Below are experts of layer 8 (counted from 0) of a mixture-of-experts language model. Rows are named router (the router's row for the expert), gate (a neuron's input weights, with its number), up (a neuron's input weights, with its number), down (a neuron's output weights, with its number) and show model dimensions 384-447. Each number is 128 + 24 x the weight over its row's rms, rounded and kept within 0 to 255.
After each expert's rows: a language model's description of what the expert responds to. This comes from a sample of Wikipedia text that the model never trained on.

# expert 28
router [152 121 132  83 119 117 163 151 129 134 107 136 122  78  97 128 139 102 107 111 110 116 149 139 117 103 140 127 152 173  99 146 135 144 121 121 143 124 128 157 125 115 113 122  94 108 108 113 125  76 139  96 139 104 144 115 140 139  97 154 130 132 109 131]
gate0 [106 147 156 149 149 119 114 111 160 144 142 124 134 113 112 146 127 126 130  99 114  96 147 141 124  76 103 107 138 178  66  91 125 115 122 124 154 108 157 164 121 138 159 166 127  93 143 148 152  85 147  85 160 119 106 158 126 171 117 120 137 183 140 108]
up0 [119 148 114 176 123 165 147 102 141 120 106 153 134 131 126 122 140 161 137 101  98 124 129 125 121  96 158 147 142 111 129 133 150 122 114 147 103  88 124 107 169 175 106 145 115 141 120 117 126 122 111 134 129 104 140 102 134 112 147  80 144 140 121 147]
down0 [114 128 177 129 135  91  99 143 135 105 108 104 110 125 157 118  95 123  99 105 138 113  96 157 121 117  96 149 142 136  88 101 149 150 104 105 113 160 115 157 137 106 128 125 117 148 114 109 142 163 129  94 156 139 138 108 123 154  78 137 102 119 137 141]
Description: Name and surname pieces. Capital initial letters and following pieces of surnames and proper names, such as Zabel, Wise, Goodbehear, Sauter, Roll.

# expert 0
router [103 143 148 136 150 109 132  77 139 165  97 128 117 111 104 133 118 109 102  61 135  94 114 123 124 118 185 164 144 142  89 135 117 116 124  99 141 146 133 133 136 136 156 121 118 145 113 120 137 117 106 118  95  99 137 128 128 118 109  85  73 126 110 149]
gate0 [108 113 114 164 137 110 135 123 112 103 101 133 146  75  88 166 151 133 112 143 123 124  97 175 159 142 137  99 171 151 136 125 132 116 126 166 126 119  96 143 143 129 133 110 185 141 146 167 132 110 146 143 109  99 157 134 100 146  92 133 134 143 103 116]
up0 [117 128 160 159 119 159 117  93 138 145 140  72 141 133 142 158 113 131 134 146  91 141 119 120 170 125 131 134 150 156 137 129 104 130 119 142 119 144 127 116 102  53 149 169 131 114 118 117 124 157 114 101 180  95 121 144 134 123 125  99 123  54 152 127]
down0 [124 158 134  94 117 168 150 142 132 144 136 133 110 104 162  79 114 108  99 142 155 142  95 135 120  95 111 140  95 105 130 140 102 115 148 100 105 130 204 107 158  89 119 121 120 136 116 137 149 133 123 101 113 130 137 104 106  89 141 113 131 122 148 112]
Description: Verbs and prepositions. Main verbs and prepositions that come right after a subject or verb in prose, such as wrote, brought, under, through, due to, by the.

# expert 2
router [141 104 126 123 152 125 130  88 136 147  77 155 142 146 121 105 149 143 165 126 116 143  95 133 107 109 143 122 151 150 126 112 111 126 133  62 138 146 164 132 134 148 126 147 124 153 119 125 120 115 106 102 145  94 128 129  84 194 105 124 116  95  98 148]
gate0 [134 146 144 145 157  84  90 177 130 152  93 146 155 138 103 136 119 140 120 143 155 170 129 141 138 143 156 118 135 127  84 111 120 135 126 128 109  84 149 173 141  84 105  87 139 151 122 108 164 121 145 121 138 163 107 116  99 138 163 120 105 153 157 137]
up0 [142 152 134 150 125 108 127 119 131 132 137 103 152 103 144 118 194 142 135  88  96 170  72 115 160 112 114 154 126 119  87 152 113 101 161 131 104 148 176 138 134 160 105 121 147 108 165 118 120 143 123 123 155 128 155 168 139 159  98 110 147 149 121 128]
down0 [ 97 112 101 108 139  96 181 154 113 172 123 139 180 105 135 156 151 115  89 103  89 150 148 128 121 166 155 158 144 157 123 129 125 129 133 122 132 156 134 130 137  77 126 103 155 134 104 129 115 107 117 187 114 128 132 148 111 118 114 113 121  79 120 107]
Description: Common nouns for works. Common nouns after the or a possessive, especially creative works and things, such as film, album, book, song, artworks, windows.

# expert 22
router [148 156 119 146 145 156 132 127 133 149 122 152 130 152 115 120 139 125 112  89 122 104 150 126  67 112 120  99 141 121 150 140 136 124 119  55 129 151  97 130 105  97 144 123  92 169 115 127 114 150 141 121 147 112 117 143 121 136 172 142 129 122  87 122]
gate0 [110  78 114 127 124 131 109 110  82 134  79 177 148 127 129  89 134 109 163 123 123 105 118 106  98 124 137  97 202 134 119 137 123 110 148 119 111 131 144 143 120 122 132 117 110 142 104 140 120 130 126 114 142 112 116 120 129 117 122 109  94 149 132 122]
up0 [126 154 127 145 144 131  95 119 130 129  68 128 166 132 127 139 127 118 152 173  96 116 106 105 137 155 104 137 139 170  87 113 126 109 145 124 125 116  88 138 175 114 127 138 131  91  64  89  89 126  95 149  94 150 104 135 129 144 105 119  81 107 126 115]
down0 [132  95  78 171 122 130 182 122 125 124 155 117 128 159 143 127 141 177  85 105 144  97 157 146 101 170 100 128 109 147 139 108 155 142 116 130 143 133 102 111 132 143 124 152  94  93 133 108 115 140 138 122 103  94 137  90 150 140 107 162 133 138 113 147]
Description: Inner pieces of foreign names. Word pieces inside unusual foreign names, especially around k, ch, kh, ag: Ghatotkacha, Panagiotis, Bashkuev, Oaklake.

# expert 29
router [114 137 114 100 116 124 142 102 104 132 156 157 104 148 115 123  96 118 140 110 107 111 125 114 105 138 165 128 161 127 107 135 116 121 157 114 179 145 128 114 121 139  94 170 102 114 117 141 109 137 142 123 135 126 148 164  68 152 133 152 110 134 118 148]
gate0 [125 153 121 131  95 119 130 135 182 161 129 160 146 147 105 100 108 122 171 123 137 114 127 143 127 149 123  94 146 152 123 170 163 148 131 168  84 174  94 104 149 117  89 141  97 149 123 139 147 143 167 142 133 144 143 162 140 150  95  88  90  81  98 147]
up0 [121 163 150 151 100 105 172 169 139 152  93 124 163 143 117  99 136 139 136 142 110 112 125 112  92 167 169 128 106 157 142 122 122 160 132 141 144 156 106 143 127 104 134 143 100 120 132  98 141 119 127  90 105 135 150 125 109 113 113 133 125 118 118 175]
down0 [148 119 130 144 133 107 113 139 111  85 136 134 144 122 167 141 158 133 123  88 116 131 109 122 122 114 128 152  79 143 135 157 135 134 126 178 138 132  93 129 159 148 137 163 123 152 131 160 113 141 164 108 120 144 155 114  93 100 151 114 114 136 122 132]
Description: Year digit endings. Last three digits of years after a leading 1 or 2, such as 1-986, 2-020, 2-500, plus some adjectives like colonial.

# expert 15
router [ 99 126 146  94 114 122 159 157  85 145 123 180 127 108 102 139 110 114 143 111 130 128 147 123 133 133 176 126 166 147 153 127 143 146 104 123 127 122 166 129 137 138 117 120 131 162 125 152 168 117 133 134 119 122 128 166 145 143  80 146 128 156  91 137]
gate0 [115 133 120 109 120 150 149 167 101 100 178 138  69 108 139  87 164 128  90 144  92 146 128 105 131 156 126 104 128  99 146 138 173 133 108 136 121 137 131 103  95 152 108 136  94 135 128 150  99 144 130  93 129 120 132 128 163 143 124 147 112 138 136 141]
up0 [147 133 100 153 183 135 112 132 174  97 103 117 102 114 107  89 113  98 151 149 107 127 102  85 133 133  78 121 126 144 107 128 118 137 122 141 104 133  82 105 131  97 141 148 112 120 163 120 127 111 110  89 107  87  78 151 125 139 142 160 170 104 126 144]
down0 [108 163 126 142 144 114 101 119 137  99 133 132 138 109 148 161  55  79 136  93 123 105 106 154 114 111 132 142 116 134 139  99  73 120 157 185 148 107 145 149 114 100 139 109 120 141 133  87 108 116 132 141 125  87 118 107 161 136 145 123  96 146 136 132]
Description: First-name beginnings. Opening pieces of given names in lists, tables and credits, such as Alex, Jean, Jeff, Damian, Adrien, Carson.

# expert 7
router [169 174 138 148 119 105 187 133 130 150 153 155 142 125 138 117 114 147 128 106 128  90 109 121 138  74 165 177 128 127 108 135 116 134 108 153 157 156 155 114  81 171 131 149  89 148 143 127 129 145 117 147 129  92 152 141 147 133 116 132 135  98 148 124]
gate0 [ 98  83 168 159 148 117 130 138 120 132  86 129 124 151 150 117 146 163 103 158 117 110 116 166 130 152 157 112 117 124 148 159  83 155 132 116 120 120 144 134 152 103 140 139 157 145  97 129 125 134 110  79 116 112  87 117 124 121 157 122 126 141 120 104]
up0 [127 125 170 158 145 185  98 176 181 152  99 124 128  86  97 155 125  96 111 104 125 131 147 150 154 149 101  97 128 105 135 183  84  91 129  98 118 121 124 147 113 158 105  85 128 165  99 149 168 153 129 169 167 102 140 108 110  95 134 151 131 159  66 121]
down0 [134 118 139  95 107  94 124 168 168 126 130 140 161 108 141 168 138 144 122 101 129 105 144 161 137  98 102 148  84  83  80  97 132 145 138 123 159 154 153  88 176 125 107 139 171 115 144 106 165 173 116 153 157 162 127 144 161  68 126 144 102 163 156 131]
Description: Conjunctions and leading digits. Coordinating and, or, & (often fused as s and, ing and), plus the first digit of years, coordinates and table numbers.

# expert 20
router [125 160 144 106 107  92 146  85 141 166 142 195  78 131 116 158 157  97  91 142 129 137 100 116 133 110 102 117 157 165 103 143  97 110 125 145 156 119 132 133 121 149 155 132 111 130 153 132 146 100 137 139 133  89 166 129 148 123 111 132 121 113 119 108]
gate0 [152 160 134 145 158 107 151 124 110 134 129 128 135 166 118 123 142 135 137 127 141 125 124 146 152  89  76 116 136 126 174 129  92  85 111 124 138 145  93 126 140 142 178 148 101 124 130 126 111 130 123 133  91 102 164 107 101  94 129 116 149  85 146 104]
up0 [186 145 174  96  82 136 111 140 149 112 101 153 127 114 188 122 119 158 141 111 109 128  84 130  99 116 131 120 160  88 109 122 155  96 151 143 125  92 160 104 135  81  96 122 154  93 124 126 131 125 148 101 159 101 109 106 128 147 163 135 125 139 138 163]
down0 [113  47 123 112 112 115 147 124 122 134 144  88  70 143 110 133 118 124  86 102  89 159 135 133 104 141 153  84 135 145 116 109 112 133 133 146  98 134 158  92 188 124 152 112 117 117 112 156 124 165 139 125 131 120 160 131  81 135 130 109 142 130 164 131]
Description: Table cells and nouns. Empty table cells and markdown table dividers, plus abstract nouns and endings like business, design, production, owned, and -ing.

# expert 1
router [104 140 125 138 133 130 132 108 171 153 147 149 137 124 115 150 117 103 109 131 104 127 106 110 123  56 141 150 155 148 122 114 122 104 132 107 123 159 128 132 142 154 136  78 114 117 102 122  75  97 105 142 144  88 109 150 155 130 103 134 111  74 145 134]
gate0 [133 152 148 142 108 107 162 140 138 139 137 140 146  98 107 128 135 104 103 147 127 156 158 118 122 158 134 133 130  64 147 118 166 137 113 115 151 123 114 111 164 111 107 135 112 107  97 132 111 124 162 147 117 130 107 125 148 123  99 156 129  97 141 152]
up0 [143 141 125 168 116 145 126 143 136 129 115 121 126  94 135 120  88 109 150 135 137  73  83 141 162 166  92 140 155  84 140 147 133 130 109 108 117 108 121 145 121 102 152 151 128 130 149 107  93 155  86 116 147 120 127 146 124 116 140 138 123 133 122 114]
down0 [ 99 121 177 136 107  98 174 113 113 150 133 135  93  95 124 120 141 120 105 104 105 117 112 110 119 126 100 128 119  78 117 127 122  82 178 138 129 150 153 139 106 112 128 135 130 135 137  93 142 180  91 136 155  91 122 160 133 144 147 121 154  80  65 159]
Description: Spatial and relational prepositions. Prepositions like in, of, to, at, from after nouns or verbs, often before place names: north of, located in, Professor of.

# expert 10
router [123 137 129 139 155 141 129 120 108 162 128 168 175 135  95 120 108 131 121 144 147 105  73 116 136 139 162 158 143 157 149 149 111 158  91  95 129 124  65 108 115 131 106 149 122 136 131 119  86 137 120 115 145 116 149 135 135 155  84 155  93  99 108 140]
gate0 [126 137 125 118  90  70 142 127  75 106 124 119 156 124 110 153 130 157 116  98 125 133 139 155 129 134 168 138  99 103 117 116 115 134  79 155 138 140 140 102 163  84 146  87 114 112 137 114 133  84 129 134 113 130 141 132 130 133 113 115 134 156 148 129]
up0 [128 128 111 106 125  53 165 138  84 111  97 130 134 152 140 127 128 109 132 133 146 127 154 129  69 130 118 141 106 145 102 156 110 127 147 153 130 183 136 105 109 129 131 129 132  86 126 136  87 120 102 167 126 122 148 142  98 155 138 117 144 139 147 146]
down0 [142 146  64 103 113 103 184 137 115 114 156 112 125 124 136 136 120 109 130 172 128 148 127 153  70 111  78 123 126 109 114 136 123 120 136 169 132 134 134  91 166 109 114 111 101 128 145 153 107 135  77 157 115 126 170 128 152 118 145 142 118 140 140 126]
Description: Auxiliaries, adverbs, word starts. Verbs is, was, has been, can, not after subjects, adverbs like widely, primarily, and word-initial pieces like dis, res, ex.

# expert 18
router [131 129 112 113 123 138 129 102 175 151  82 153 123 124  90 135 126 141  73 110 135 126 102 112 124 118 154 141 112 171 164 155  97 105 123 109 132 143 132 115 100 174 146 133 102 124 120 183 124 139 152 100 131 122 155 175  66 151  91 132 141 128 104 161]
gate0 [167 111 133 162 153 112 110 142 123 124 195 106 139 133 112 105 115 113 160 125 116 129 124 141 135 130  94 152 184 206 123 155 114 120  84 164 121 146 125 160 144  89 134 142 149 142  92 100 149 134 114 112 107 131 133 133 137 143 146 101 109 150 144 147]
up0 [136  95 119 137 151 125 132 143 167 127 140 130 119 127 145 144 160 136 100 154  72 113 126 146 116  88 117 126 156 131  97 124 148 121 117 149  59 152 110 148 113 102 112 128 124 147 116 122 134 136 117  90 122 120 123 121 140 119 155 134 130 114 126 162]
down0 [144 119 109  64 135 160 118 136 144 111 134 147 148 110 145 138 128 122 118 133 117 162 111 153 137 115 114 135 154 141 108 157 100 113 149 151 115 170 136 109  96  98 125 122  98 115 127 148 147 136 129 115 141 140 123 136 147 148 149  87 144 148 160 151]
Description: Name endings. Final pieces of place names and surnames, such as -burg, -ford, -ville, -ić, -ski, as in Freiburg and Coleraine.

# expert 24
router [ 84 125 118 105  97 122 146 131 131 170 111 135 130 139 105 141 130 129 113 142 120 127 148 119 104 147 145 161 149 119 160 176 105 113 104  92 144 155 161 111 120 137 162 129 106 138  85 125 149 103 182 163 128 112 138 134 110 149 130 108 159 165 130 162]
gate0 [115  93 120  89 125 110 134 126 145 142 118 129 153  87 156 164 133 131 106 113 102 169 103 138 169 134 140 142 184 105 152 116 161 181 124 122 105 161 162 131 123 160 128 125 137 165 144 115 121 149 122 130 111 151 103 160 155 146 117 118 104 109  94 111]
up0 [125 123 128  99 111 134 140 137 117 135 173 130 138 140 140 128 117 140 149 106 146 155 179 141 150 145 169 135 119 138  95 106 121 112 128 141 135 152 135 117 111 153 135 145 114  89 134 123 142 141 104  83 119 110 153 130 135 101 124 104 120 111  61 140]
down0 [ 91 159 124 130 136 137 152 140 157 163 104 132 157 114 127 150 128 138  83 139 166 112  97 111 113 128 118 146 127  91 169 114  97 115  97 128 112 147 178 131 121 130 183 120 151 163 151 109 123  85 138 167 117 126 100 112 107 171 118  91 191 105 131 129]
Description: Acronyms and foreign scripts. Capital-letter acronyms and broadcaster codes like CBC, TNT, USA, TV, plus Chinese characters and transliterated foreign words.

# expert 6
router [118 132 153  97 131 132 136 108 126 150 121 196 119 120 121 134  76 104 136  93 167  90  91 111  75 104 155 133 127 138 115 131  95 116 108 151 121 123 123 117 110 122 127  91 121 108 120 147  91 105  98 171 137 112 131 128 116 144  90 151 105 118 156 125]
gate0 [139  89 143 152 130 118 125 173 104 127 122 143 135 114 123 142 148 117 153 128 126 118 131 105  92 186 106 110 144 151  96 101 120 123 173 152 119  91 115 124 119 153 165 163 160 108  82 129 142 169 155  91  92 101  82 166 111 102 149 126 132 120 134 119]
up0 [104 112 114 135 146 112 124 170 152 128 111 103 104 121 152 103  78 111 140 105 142  98 164 148 140 167 108 122 151 164 124 141 123 125 133 150 120 125 147  88 128 103 152 109 123 172  99 146 126 100 163 100 118 191 100 158 122  79 109  93 123 134 142 167]
down0 [134 137 130 138 150 110 119 157 133 105 143 168 109 112 104 121 154 149  56  99 107 133  67 152 140  93 143 109 141 132 162 109 117 137  90 144 134 170 125 111  98 107 109 120 140 149 156 131 126 133  98 126 117 127 167  78 123 139 149 149 100 117 171 151]
Description: Numbers and digits. Digits and numbers in years, table cells, scores and measurements, such as the 2 of 2005, 37th, and 6–4.

# expert 21
router [ 69 144 143 125 134 137 108 118 124 151 119 154 120 131 108 144 135  82 176 135 179 132  99 103 135 159 125 160 130 131  96 131  98 114  66 116 170 146 140 122 141 127 132 108  96 134 113  74 106 118 158 128 125  90 129 169 136 181  92 153 163 116 131 104]
gate0 [133 123  86 144 136 121 114 106  98 138 127 137 109 147 104 158 158 137 149 141 136  82  94 127 144  96 124  93 143 114  88 132 119 142 116 142  89 200 147  93 138 118 132 110 140 112 121 105 130 133 116 145 145 140 103 152 149 157 145  89 160 146 129 108]
up0 [116 116 125 100 125  95 135 159 116 108  90 136 164 163 163 118 117 129 122 110 145 146 137 149 157 178 163 152 118 142 129 143 168 138 108 132 127  82 107 137 157 122 159  87 157 161 106 112 136 104 150 127 120 104 117 110 125  92  98 144 124 115 171  83]
down0 [126 140 118 141 139 159  96 104  75 164 137 125 120 125 115 120 108 126 142 111 187 129 181 132 138 136 149 120  97 129 166 103 155 124 113  90 155 169  92 108 130 136 112 109 122 155 137 124  91 110 146 101 180  99 131 107 147 109 145 138 166 125 170  43]
Description: Word-initial capitals. First letter of a word after a list dash, parenthesis or pipe, mostly capital C, P, M, as in Published, OCLC, Mission.

# expert 5
router [148 160 155 141 134 135 148  92 146 161 145 158 132 130 126 110 109 126 150 174 147 139 117 107 111 119 115 151 115 140  98  97 125 188 120 150 150 153 116 107 114 144 142 128 129 132  88  74  79 107 128 104 102 104 143 157 149 149 169 111  89  94 115 131]
gate0 [158 109 116 143  66 158 160 148 111 130 111 151 128 108  87 120 137 118 139 171 158 107 169  92 132 154  94 122 128 150 128 115 131 102 139 120 144 149 150  73 150 141  71 103 150 146 105 106 143 146 140 114 158  96 142  96 154 157 114 100 134 127 163 115]
up0 [102 141 116 117 158 112 157 133 130 121 144 123  89 156 102 135 114 171 105 141 111 123  81 182 120 113 121  99 134 107  95 119 131  92 146 174 103  99  92 126 115 147 147 115 117 115  94 160 118 110 136 134 101 152 133 191 134 129  95 147 146 140 149 148]
down0 [ 75 131 141 184 109 149 137 114 132 138  86 130 161 164 116 113  93 147 112  93 161  99 111 130 148 168 117 131 103 121 119 183  56 103 106 103 153 124 108 157 174 124 130 117 114 109 110 100 130 140 168 104 104 155 161 141 157 139 113  71 138 166 103 127]
Description: Word-initial fragments. Opening pieces of rare or technical words split into subwords, often in species and science text, such as amph-ib, G-obiodon, synd-rome, frag-ments.

# expert 16
router [ 85 155 154 144  95 133 130  74 145 132 116  90 107 101 130 140 122  94 138 124  92 128  99 129 132 118 126 132 104 160 120 165 112  93 115 115 170 168 142 108 131 145 135 108  96 130  98 138 165 132 148 139 121 141 121 130 131 159 151 116  84 152 107 140]
gate0 [119 116 124 114 162 140 162 134 164 151  95 110 138 168 120 125 128 144 164 131  90 130 102  94 135 145 111 161 104 142 102 116 122 113 125 142 111 141 108 133 137 132 127 135  89 146  91 147 103  99 138 160 142 134 139 122 127 124  86 141 168 129 139 149]
up0 [125 133 108 120 170 116 153 128 126  99 151 141  87  96 120 122 147 101 139 160 121 138 142 184 149 121 100 187 134 151 132 135 116 124 123 123 122 107 152 138  92 106  97 140 129 129 111 163 134  93 117 152 123  91  91 111 128 147 109 114 135 155 151  94]
down0 [173 145 187 174 126 153 123 132 117  89  84 121 143 114 155 141 142 109 128 141 131 162 150 138 143 122 133 163 123 108 113  82 120 151 157 138 120 106 102 119 109 113 127 135 115 153 111 122  97 116  93 144 157 138 142 103 138 111 145  95 125 159 162 128]
Description: Units, coordinates, model codes. Measurement units and coordinate suffixes (km, kg, °W, km^2) and digits or letters in model numbers like 707-138B, Boeing 757.

# expert 26
router [ 95 132 126 116  98 113 150 124 112 161 103 151 121 115  75 132 112 159 116 148 107 117  88 113 135 152 184 111 120 133 117 148 109  57 105 121 136 130  95 104 106 145 148 109 147 135 124  72 133 101 142 114 148 145 151 161 144 153 135 114 109 115  92 165]
gate0 [127 162 117 177 110 125 127 159 122  76 133 144 128 119 194 108 123 131 112 124 128 113 150 108 126 125 188 178 127 144 141 144 132 112 115 130 105 124 101 111 127 176 163  84  79 107  67  53 126 130 143 119 111 126  55 121  85  94 118 111 157 132 162 142]
up0 [130 112 137 138 127 161 112  72 129 160 194  88  97 185 141 143 118 133 163 139 152 127 128 132 122 115 123 143 114 142 115 106 141 132  94 119 136 129  85 131 171  75 127 112 132 120 169 138 144 129 141 138 119 128 141 107 113 141 119 149 115 127 115 157]
down0 [136 154 131 128 135 109 132 110 128 141 144 148 136 150 141 141 118 114 139 114 140 106 131 149 136 148 107 139 125 102 148 102  98 125 147 131 159 156  84 184 149 120 124 141  84 128 153 106 116  86 118 140 146 116 149 104 152 143 123 116 133 122 142 169]
Description: Periods and separators. Sentence-final periods, commas and table pipes, including decimal points in numbers such as 53.6 and periods ending abbreviations.

# expert 12
router [ 88 165 161 149 104 152 100 128 141 132 138 167 159 119  96 141 124 122 107 112 102 120 111 111 129 118 150 164 176 121 122 148 122  93 102 100 113 120 153 129 154 144 139 143 115 125 110 105 105 147 134 146  92 135 144 115 121 137  94 160 151 131  98 136]
gate0 [141 145 200 136 146 149 133 138 153 108 129 160 105 130 132  73 109 110 137 121 141 142 127  94 107 128 110 125 104 141  94  88 148 126 164 179 126 141 131 112 119 125 101 118 147 128 118 144 106 137 120 116 118 126 134 152 117 158 101 154 132 112 139 115]
up0 [ 77 147 117 133 134  85 160 109 150 138 130  72 129 119 116 107 104 117 127 108 110 113 128 109 143 145 114 157 128 116 108 108 146 103 129 136 147  89 113 125 124 135 134 120  94 131 132 122 105 125 128 146 108  97 116 125  91 126 131 145 124 157 114 133]
down0 [125 109 127 125 150 166 139  90  96 103 133 133 145 166 110 108 151 113 140 137 124 144 129 111 125 156  96 122 118  99 123 161 100 124 114 140 102 119 142 146 138 117 150 128  92 143 142  96  82 104 165 128  96 111 142 141 128 146 133 109 151 154 169 110]
Description: Section and line structure. Line breaks, == section headers, opening parentheses and table dividers that start new sections, list items or sentences.

# expert 9
router [114 172 124 140 144 124 109 139 125 127  86 142 117 140 103 159 152 129 108 104 126  87 110 102 115 167 150 148 161 126  93 110  89 112 135  92 165 139 136  96 133 113 127 159 138 132 118 115 101 119 133 155 158 125 125 147  74 156  76 124 136 107  99 115]
gate0 [125  97 187 106 154 106 136 142 137 103 146 134 100 161 130 122 129 114 137 138 120 111 130  97 139 142 120 140 133 138 113 122 152 114 128 130 111 100 131 130 141 139  91 148 129  96 166 146  95 111 152  89 105 196  76  78 122 124 137 140 124 122 114 169]
up0 [157 147 138 118  88 120 152 124 102 151 150 113 149 137 124 155 117 144 118 118 101 121 145 122 115 130 138 149 131 148 107 129 124 130 140 140 133 126 143 124 158 132 133 146 144 140 111 118 119 126 167  68 132 130 153 138 161 155 147 125 136 145 113 104]
down0 [121 139 112 158 116 137 114 107 145 156 138 160 125  85 144 133 119 144  99 109 135 142 154 156 108 114 166 112 132 148 109  79 142 120 146 126  93 166 127  76 128 123 107 166 135 140  91 106 132 122 129 128 158  94 146 120 122 161 163 124 149 150  97 155]
Description: Sports teams and terms. Team names, positions and sports words in sports articles and tables, such as Falcons, Capitals, Cup, football, league, Midfielder.

# expert 4
router [129 125 107 101 124 136 119 111 139 158 126 181 118 132 114 137 100 104 130 121 134 128  70 140 131 142 173 131 153 136 130 155 137 127 108  99 112 183 127  98 128 141 163 110 155 188 123 106 122 133 158 158 114 140 121 115 120 145  99 150 125 116 102 123]
gate0 [206 112 137 110 134 131 118 150 122 117 138  96 123 138 121 121 125 132  88 115 138 129 104 170 122 107 135 144 162 141 147 157 175 116 136 112  95 117 180 165 125 136 125 158 158  90 116 163 135 126 144  83 121 121 130  55 164 186 122 144 147 147 124 113]
up0 [113  67 169 120 122 137 131 129 123 128  90 150 143  74  92 103 158 132 140 148 162 118 174 184 131 122  96 141 148  96 136 122 116 134 108 137 125 133 105 116 146 173 154 146 100 142 141 147 117 115 157 139  97 160 121 102 138 137  78  77 139 163 137  73]
down0 [146 124 155 137 132 128  85  97 153 117 107 102 172 161 126 148 124 133 153 108  80 107  92 112 100 125 107 107 146 195 132 132 116 134 184 126 120 141 134 120 107 140 120 101 159 104 153  87 111 168 177  96  96 150 167 120 154 145  88 121 132 126 151 129]
Description: Biographical list connectors. Colons, equals signs and connecting words in biographical lists and infobox entries, such as Born:, named, known as, married, acted as.

# expert 13
router [125 184 139 155 142 131 136 105 122 163 124 153 120  92  84 144 123 116 130 131 131 116 102 114 143 136 132  96 109 146 118 115 136 130 119  88 129 144 141 154 135 150 165  82  46 142 112 140 120 128 118 115 131  79  93 154 125 141 150 119 137 145 107 121]
gate0 [134 133 164 157 158 136 166 133 133 143 110 130 152 119 154 138 105 129 150 104 125 100 114 117 120 132 119 163  95 124 126 100 120 119 139 116 104  94 107 170 136 129 137 151 112  91 135 140 150 134 111 106 163 110 144 139 158 134 112 158 118 142 116 118]
up0 [ 90 100 134 107 147 130 131 105 126 131 182 149  98 148 130 112 126  89  91 138 132 103  97 140 107 168 132 162 113 113 116 144  97 143  89 116 143 134 147 118 121 136 119 153 169 114 113  88 154 122 152 163 127 152 167  91 130 110 151 155 141 157 154  85]
down0 [112  78 105 111  87 130 134  80  93 147 121  85 129 117 161  96 147 109 105 135 159 146 144 115 153 122 124 118  97 112 118 100  93 120 136  77 129 120 156 147 152 123 142 157 116 184 129 122 136 157 122 165 137 167 172 105  84 180 139 137 166  93 112 155]
Description: Table pipes and mid-word pieces. Table cell pipes and numbers, plus inner pieces of compound names and words like st in Springsteen, Morgenstern, kickstarted.

# expert 19
router [101 117 105 108 161  97 167 109 126 152 122 144 128 106 106 123 103 134 108 130 161 123  74 138 124 137 118 115 155 162 102 125 123 149 109  78 171 156 134 134 135 162 160 111  59 143 130 100 106 106 168  98 116 107 151 166  85 145 148 143 124 114 100 125]
gate0 [151 174 124 163 187 125 121 148 126 191  86 101 105 137 107 123 166 111 130 125 148  73 101 121 134 135 101 116 143 119 170 142 146  82 113 156 119 156 129 121  88 106 111 105 158 144 129 122 102 134 145 108 130  94 101 117 138 168  87 145 123 144 125 121]
up0 [111 132 166 143  66 110 158 153 117 117 120 120 109 146 159  89 112 168 140 171  87 168 102 165  76 143 117 120 102 128 135  86 124 109 123 105 141  85 129 113 135 132 147 151 106 130 133 205 103  95 119 113  66 134 128 142 154 109 135 138 110 145 124 119]
down0 [144 104 103 140 101  97 138 143 123 141 137 145 131 118 111 162 107 146 142 119 154 142  99 143 111 141 186  91 113 175 163  79 112 114 145 108 141 126  97 107 171 173 119 111 173  81  88 147  83 104  98 135 112 115 149 173 150 158 101 109 149 131 110 107]
Description: Time words and spaced prepositions. Time nouns like summer, year, days, month, and month names after in, on, In, plus trailing-space prepositions before dates.

# expert 11
router [ 71 123 170 118 103 104 138 101 150 174 138 176 119  93 138 153 121 124 124 104 110 132  92 123 134 111 176 178 141 133 131 140  77  96  78 100 158 123 141 136 118 126 152 131 115 154 100 106  84 148 108 102 158 101 184 147  94 157  82 173 139 146 108  99]
gate0 [135 137 115 127  92 160 122 162 117 158 165 170 138 121 121 143 111  74 110 152 108 134 127 118 109 165 119 195 147 123 126 102  70  97 185 146  91 110 151 105 147 169 114 122 145 126  88 140 122 180 146 126  91 129 131 180 116 132 139 140 121 133 132  86]
up0 [107 136 113 135 146 113 102 154 158 122 138 122 138 119  85 172 166 143 134 161 118 121 153  96 111 126 165 166  83 150 126 145 115 173 127 130 140 163 118 110  72 123 117 142 126 112 115 124 115 107 118 133 118 179 130 117 111 115 142 136 182 119 119 112]
down0 [114  94 108 157 106 153 162 117 125 122 152 100 141 119 134 177 127 156 115 158  61 108 133 149 122  84 132 145 134 141 116 134 157 156 105 156 171 111 167 140  96 109  98 117 158 121  92  87 146 147 107 146 104 160 120 151  97 145 120 151 109  90 116 109]
Description: Mid-word pieces. Inner pieces and prefixes of long Latinate words, such as atten-u-ates, insur-re-ction, est-u-arine, inter, pro, cons.

# expert 8
router [135  86 144 141 145 158 125 154 114 138 104 142 129 116  96 168 134 102 116 107 150 112 126 123 150 124 130 105 115 182 122 150 123 120  94  99 166 124 128 168 124 153 127 104 120 123  99 160 128 141 126 150 154 126 127 154 116 175  98 120 129  97 114 153]
gate0 [125 114 138 138 113  92 106 143 100 162  98 102 134 153 163 107 159 135 129 154 151 121  97 115 186 159 138 148  47 118 114 134 135 107 133 131 156 108 114 133 131  88 110  64 115 145 101 114 156 107 106 159 142  88 134  93 141 166 102 136 137 173 135 117]
up0 [132  88 127  83  97 109 169 133 116 136 119 167 114 151 112 150 112 149 119 136 104 178 186 149 163 158 127 134 117 125 133 139 106 131 136 151 172 121 147 123 152 137 108 117 116 112 111  80 112 173 151  92 155 148 140 119 147 143 185 142 118 134 114 140]
down0 [173 144 146  95 145 139  95 161 142 122 128  97 144 136 153 123 144 129 139 116 138 147 143  94 151 147 100 139 157 135 133 103 132 175 106 127 139 100 141  85 110 166 111 139 141  94 129 121 151 151 144 110  88 160 106 151 160 159 154 148  63 134 128  93]
Description: Personal first names. Given names and name pieces of people and places, such as John, William, George, Christopher, Wesley, and endings like -son or -ley.

# expert 3
router [122 138 144  95 114 146 172 134 165 142 143 133 115 121  97 147 119 125 123 106 142 130  78 143 137 131 110 146 115 146 143 134 130 148 122 131 128 162 177 109  89 169 123 163 123 136 126 167 183 128 104 134 108 150 171 121 114 169 128 146 149 133 100 141]
gate0 [145 155 167 131 115 137 121 102 152 139 175 153 128  93 126 125 145 135 172 121  88 122 108 126 109 164 175 116 137 128  83 132  93 107 117 104 122 154 145 127 124 146  86 152 156 138 150 136 140  46 156 102 129 164 132 110 146 100 171 163 136 116 129 139]
up0 [127 145 156 126 138  75 126 119 176 151 106 103 150 176 140 108 174 163 148 138 138 124 116 141 100 146  99  74 133 124 107 128 139  99  97 129  64 132 166  75 134  72 126 163 116 132 118 153 135 135  75 119 162 102 122 124 111  99  80 103 132 138 119 165]
down0 [ 86 133 120 158 119 120 132  99 146 140 128 140 144 155 146 113 167 146 116  92 106 177 127 146 136 138 128 110 108 150 108 130 161 119 155  89 130 107 109 146 114 140 102 126 110 153 129 135 138 122  79 107 135 128 152 110 163 159 133 177 111 150 124 149]
Description: Mid-word syllable fragments. Short middle pieces of words, often m/n syllables like im, um, em, in animation and etymology, plus words such as class, complex, total.